python train.py --d_model=224 --n_experts=12 --d_expert=288 --d_shared_expert=0 --moe_layers=[0, 1, 2, 3, 4, 5, 6, 7, 8, 9, 10, 11] --balance_loss=0.00847 --balance_bias=false --lr_router=0.000431 --norm_eps=1e-05 --optimizer="muon_variant" --lr=0.00381 --grad_clip=2.0 --train_tokens=264800000 --dataset="wikipedia_en"
Below are experts of layer 4 (counted from 0) of a mixture-of-experts language model. Rows are named router (the router's row for the expert), up (a neuron's input weights, with its number), down (a neuron's output weights, with its number) and show model dimensions 0-223. Each number is 500 + 50 x the weight over its row's rms, rounded and kept within 0 to 999. Numbers have three digits each.
Before each expert's rows: a language model's description of what the expert responds to. This comes from a sample of Wikipedia text that the model never trained on.

# expert 3
Description: Plural noun endings
router:528471529521517485500472516517422486598550485422468496500441519521445444402583500585545539501522563594509449486565640569442486440437485510460540454412527452552510508398556428511441498548583491562488462515589475438434526522484514416527554477512469435491554441501456408484566456552532501493551460538440480498422446544580468602447533516488469497451543542549493442484528543472553505481466541514538493532508528560482523498391416493454556436496504480538489605441559485395462620528499454446507482510429489555502429520479483488517546480477534551516485469540517439651463469481505574551436465437531546464531609560551471513466532538392497559522509571408494393481523546631522477485474
up2:514560495417551488511544501542443461466507472516575536559561532514501447469517495485504532465547481447397505534531465555464505517419510437532506526448518504390517582443518648404505468555447517480423510471479570494567546492542462429417598484562546572475427534585519422451487582513499456577460511519546541519467522521521578535571436568522471468500479472466589491446444510492548488596454468546491548486569486456483551426451485539466531569448459475555452518457512510447458481431519399484589394493422586533496540547468487466525472472504424474430587455538494523493501523400555527595515440520482515515477493453419497497424406422552460530401479587639541529524458565425448579455515
down2:478530464513477482431416478490406404503388456535526455457440468577503533534563459542484615485509634497572517505486491392517527444615526504492502517552501514618557528519484574492543464462576475476555490520444463418469577480581470412414496549514480504499557515494539439482443423518415480522385465539508372477476442485471505449510435514504517542586508451446462479388541501425484541489491438578471536396461567498449495528534460557497490488522490547450516495606477460456477459576496551473482508595618533439491512475457479482445465521443466393466528517484487538488431500468551453585502571504576478528432427589436496427510490525542528525521577540544538529507420524487505599544471
up3:535452537574512499504460485446508500491489346387502568503488531360485418560480419437457447502500581453533471543541544451488452511570465464460553539440513444503616436586502473532457454553592476527546466531513453527589518522495506526504474500515482555506476566503436485503499486509556473549514453515559503515529461463477541472463517454537487600536451506497525464505493492495522452536518428457504450482486528499497505487447522437485504493558493509460529520521427493453469587541480592517499558463522501457510473507447409438511502538494415530536444492472453539477506521427570666435495499486461444492561534539465458528470491357376513644553513483381406444342390513472564533531616
down3:474501462519545518560543538542553515586583554409519562553455526442616520559488505498495524522581444550470376467449433562522476432543434611481608559479544454495506537504495505528422463484533481383463463519476528494474413496562453425442559506432513487561527488478468499441511584595480463526472524535572463567459580508471503485583425520437500443519648481490514456551569542463397572503402495525564536479579458457513404545466399502480394578505461450549469432502499537516477494460491439498464503467464470487468482556504496440563510526568496542532441380559449422494538500519467535497439471623467565465510494541439490488532421518461503487443469479535466589547553539511485408527517
up4:433513563412564492496473534480463454574435508538492471504404501495475434484529443523542514529472448458370490492610490487395550416507466513508556475518588473496519486460576485489497510496572483488493522539420554518506593478570493510467500447519476483457508529468397553529475483525537416465436447542497542479524452484504433482415517492562532499561473475472490552413431365564500600466446504603565404531465428514441532472490540445384533578514542520550498482503458419663485465523496453564521460479460497522453537527408502464431489548462425416544483467573528470538423412497540531461504546431519572513532535507450531484506472403415525539426438448492521464485583470608481574582546
down4:474492492425443431540578449476497527586553486556527485479458462457505497531601579442526468438414522616550472444489489516430475520486434520470471540363405459505580460460486491484574427585563425521531457465496430467500505523454493525503417593478460425475533496549509439536545450490536445483435420513458541444537538502484559587489600465535495540464500483551473566540536471462509435546523631485492535449439446484505468505554452475450484446530554536523438509455434472521481479464460516493595541558528513536463453503402498377427482409526562483452578457527561543536481542527486421589471376524479558626556495448601578468543451491438530564550455594482516480530448546477508498528486
up5:506412543519409435474530525503496592519533586462442429543568483626539556379494443505491429515494431470488416444547486591542498474393509431450406552518440433450511544472488518625509458495488469548483507539500386511489446433508603453564436428532530547459473530482508475510500593489507495497485455485520472422500492439476525456562542485473513486463550546482632513459418423558553426518426533444403612454474534523546502510483600435470555448477538428520450475489475536566569526624535495527492518442651397508511483483522569483509553519466437578456439537548517527468538508476506439538458511437457498496495499460530505476492528496460516558477473571509418471549503550426512572516508
down5:520570466492496486498473539437479443488536543424505435516537471519609403517486511430626531551439539609457481599515485510480534499569497538454584459457545538568535518548518580500500380460528515511475461525553452510440503481436473522465498476510546479476496552505466534424468558372424434383585428570508526464386509571529475516490411447452478401444509495436611453532555461487463509450598511441548507489504482398444545513483560447504447505458415493522569516458400511511567462531495530513441539455568570465597532506484563545502504579562520546456573422474588574546506466524520432474462508593482428538502467529498601470503518447579496519446485450512400473483509485538476560513509

# expert 6
Description: Conjunctions in lists
router:440554436510493463557500511500516541440465403522367545412570578488489582505421539534469555464490520554500444405453475554649514470519512471502515491536537468451426535502440489594556491427423462460473477549508422501480493515486545531473486476395590503439503478436505570531471501436555489489471580506389494490469423541453461525591469599562488440515469460461571559472513508528430535477487513472448575478519431419482442522516469480552512455481456510570508459538527476531578465490423599534569505515462491546521467547574422509524540516515611506483541475523399507569430487571473408497529469506498427490404555501552428558562546427605550462511512446606580484521447491398554522528508
up4:515489556427405481553519427452492439502502458498462543459570461540547573506493458457518461478500426564528319476508394524516606511516455418488540611502536510545547545496514411543514487546393571603489522469519607532465449571569540469537479496414562467523426527517537544570536494463503512494505481561490417549505516506538394393467483481444480486534496564508524491430538519510557457494498565560515502436509425550462469459505565449489462573521515523483481553556470449467563492555398455511579494513433557393480467478539483512514473427496535460472559487479446543547414439456460542530529522496551472571600542455598505529484507435508476453510374508592608474493398517472409536498516
down4:567480441536478495648452494425386488461522492480523480499475490471508629460523477514473515498479481502485413540478560505437528489397521544523452531459559554559408501479520449433549467484432532481518528485490458562525450493468526473476457467419554446498579477550510516514494507495433503542594525530510512533526487434589486501475542392456433509507507493391501590519465547456601450576544518481516405445529408450547534575498553470498501597546539477589493475612569480509555613520464513534482506541486461450464513464457446525488620451447491469506544497452549462451487417406409490561560394492580501540636557519476488520430486497409443485554413473551515573580448494542500460559453
up5:462489454531463538570467482535456518473499585592446471506505394492471581476528607444583573534467608455537535535534470580435517491537495454472580571477534591495487508570561516476476516494510529472496457380560479508482488416441542497499459623543498588445448573443489514507381517517482467491527566498522513502437566498388518449553552540518437441439470510483458504500498488481426499446530495435447527472474563611601480488512489598549423469504535523492483458497509506529470450534522507520450540503512493476475452487430533510565580546509455407506488399694585498453488586540470457526481498429608602499473477464458501539489485413560506516584532579499612511492511482504548441531476
down5:515485457468436461488510505451450547488440426498533499403547560503456481516442496488438464481580495535465566444537530446544569529501589584510550484502564459465521477486406478568561541650507520470574474554473513518460616597553492455504578459437547414565438579500443522522536474441507421495498619550479555484608420529452477536471473464542449473509513507468531489397469540583558540470444553415473600519544547584493554458386505458525493516460468508561454586538568520617410471451475447483462453570475485471563534516432404530507453571501540467428518499557446507560464585539499605523442518502402541470514513561463584504493491489477540562474489536463509553548491441506435533515471
up6:529546479526581581458471497464541428532440535469471582460554470427488508402659556436536573567532580510430515558477606427491611429442599440490531562509495495538463524539550420498451473497523470572502420483462546459480599531457510480464552469511559541538508512444470564479491552465452487579444505533458541503456448503529468517525628450496567459571508500410503513472456477472468471483447534493533483435440483496466479480505497449453524484601436464469414564449513387456526559523483553620445494448566425431529561615562532500480487444455474545510454521465438442488514592588539490575551506488479428463538529443445473445512457540436479529598478467517580505430509435538449489505459
down6:450407477459475493430477536449477543506471454556567450421434498468494399551464446544477494400519483534498534492562456438532382502544507536466454556406523600526473461441517542531590481502547580541541498486485495480496492374509523583509444517425506516543488475475511501511471480480422551560627535481557554446474545542413440495532450484452403512495531472430472535428514441522539513478466521528485555459588505489529547497544458525500518536539477577502463481524561576447375446422532502463475520569519586569534485477370496457438505560521505413477490533607511517561538424437442513540540491571438548585501528451487421497441520448509450426460441513538586510518441516646507623460465
up7:460530463602459563514518490490440558466486522512620485436518486552472537540392494514554536551506476486494471523483520562550476469498440523439491537477504498480567502450525558477528498570551483523447476451638535487458550412465443467535427525501452560485500465425484432427463531528525546438523501572461461521542505405565454493495543517490530520434471445457546323493574487459565426546578543544486489512530456460492519409460446581504533552539528584391498467502486595537542568563514492414529533474454461474348515430320510445462442437445579525544539549449494511465558603464532589544448458510451531531456498478535538509543583413528549469509522441497507442531483440477481490493426
down7:476517542455503512424463504465448431481578572426528387350558581557532501480493460473580488477527550560512505414431462489440520480613533561468505475406475452520570547442548521589519557456470445523485382507618515484409455493507501484528513488523488459492512493504549561422558508583350534560495526527566444547467449526559512506568459536515504544415551556531569511533557527562471520472471556542504428490498491521448520488517511487492446518472504526502481398491513488497477596577514450419496457573497547446572485514554402494441512432515526446528530472514423564521465513492404578513440433565402438447455570380457474468544442503541507521493496472446509573480576475592480544489576

# expert 2
Description: Capital letters and symbols
router:478442468514578446528557464490520447431578557435473529566556617499507510440400467474550475512532513493504466494489512489421521506412483416565568473353599501520482498495465444565536473584475535507530507464625462573536528559485425587526517559515432495534482502465467494527436564474519521540570512534485555552464568482442609418565495550474532556485471428451529613478468463482471487476476541431520426500447591524410461501495530489591503578503548515481498542437441440496526518450546586403456515461496470504485437525514519559443463508544535425499554554487450529462428501541475553495493579555541457465469514599500441482408511349487539600474475438444534562488456533472472527493370
up2:478466643518515522383428414533520359442442586517521576527548486505521530436551449496526531550549485539522528482498598543520529544570493522432546535548487536491486498447583502410490490584526569457511566461468617512570446465510522463586567471513438428491537570589477494542520448437406517561536557524453515349447488574502483486409565577603550499442514505475495549510494459510452487474492499430465483559487529549569457482479524456488502562538516467469539393458543417495453512570506537495523476453514543484469409465523473532522430470513584524559573490526493519405556452402486448496530429537571540460566501418559592465449485432527555556447534554482488486511530496432506451428483
down2:456538483479473478536608491517373506505532436376483513503554528499453549488557570441577538572523420564449496501485483520525525506489537497491479433494442509562600458474538523394470469524582505528555474446439489434522477596495547503561538488545472463497460471544491507571510573479487499476511458479475507521511449417539443471539533453488436484428555494496532495492535502428572536472533483575511504455493429526467546415467428499516520434442548449565512570571470486557485673446560438567535513428639567547566457596512527416451546483489476526529444541493471379388458520401534502535475561548546539421455459438423427470527465539523568482479506511573549385472495427433549534545475
up3:546451530450477377538497503503457538537538505460557521547445574468453440427491522530523494513597481538503459538524452555505539448491474568553560422504459492498485433527514493565480574543653471554524529512480451490497462448470464557530479483463537509522475507483487468487470574552471545474449422396455523491497490394593535430464554570579499455558492464552531503526439487444396465448411494476508401462469554626594530525526540556571486586476490439448447558541605542486514470472512499585384499561478426576468439427431513607509488513482492488490589548608464541470444619461526510536643467595482472515508516481564465479509492456530599488535533448447536520504474480540549500516428
down3:518472453552532443500555464478504529513520451480541552494510569503410445604507563523530554546466546435484485357444458477474552485438463516463450474505569500446540514559508465545495407566457579523574462517548459431501514434527483546447676481508563564550529456528423481457471578505513431545511532525436533485505569466490512586467528412383565423479514501576524527457541522504452553479377504457520547497505579423473485428496534485569452520445492527521477525560410494532633421563532562491552552488523500516523567534574481545522462379501477554507395506538504453428498449577468446443443544555451485522429481447453429513428456468470561405462526563536492450513465413474537561482475
up4:569458532535447490548476418471552512494485517428553486521461569574607624443546564483475480495632519448560554471479440539510402437499438554554549477467513506510545451521531470500577457501463635493513552442593577422518544567473491474387508569642454448463487470471542495541520507485599550522489530513486507437397544501492478512478574525563526493553475520528573511540453513520472465460448485524520536531561481493454437513466472511544533469475528515464557440504512399358424554535541446438509466557562444523487495533539444511462567428588486525554501542492523442549461445524536517450388519428421408591463536467472544539459542455504505426459434520503530457502431574471512581514595
down4:491499515480446518420554600517451518551448431542510478381453468476451449535518510432482629496397541530467529549585544404449496532535517393484516510487496466523586417525607478450423507475525408464530420544465416476425548471562475440492436434483471537515642475567458472537511456535473446564539503543522533541551504451464472433524448446487480498496439506458449566443484537513562566530490587471504485454449591512508544401461524498443545469519391499486487575487490520482497449579575447538575499410441512494552559515492454490500482556437505505473546394505509512493476546587457577539583537498540529491433457462489460520544508501537443500513520536555560547532627422513531585602592
up5:563472507585563478493503614457488546403509506449479424540489486489437447450518473644612455413515624548450497505450489488463529502477490522516529467526556518503545410485506474484531523523571543548543527466512576427504512523520537522498597492520492489524577435475476472532461536471552460569544511513466460373461518381613492409579501512446539539485537504501543469560496463587476440451494497495489436451510543544499523581477499411543470638595607495417505627515478506505485543470382508434529522457463487503556498472552493491455471539462445440461513604524576474481489529517531597494445548527418524450605525523545412474546414446450507557463511480484472560478502460461534569519417
down5:481486501487564422410461465489500531541559557444496501551602516502515505507537408536423513518497489499542378529549448508490489543458580520410493678660452450626509555504502469540454437522470555474490497524534512568505453554534469469476547543590509534602581506481392494452537499548488489572513459525529525488466474375515494485518506428518414497513479505513456548445584487443446481478440541491546599476504527411450536457595433528448608512544497524444454491488432462528411529499465521492399501434488463458484508508531556502531540525517497566550539530553551379601495507525459477627511525497471513545502532542499417447471461388487539470464459500405498491433544520509491475420485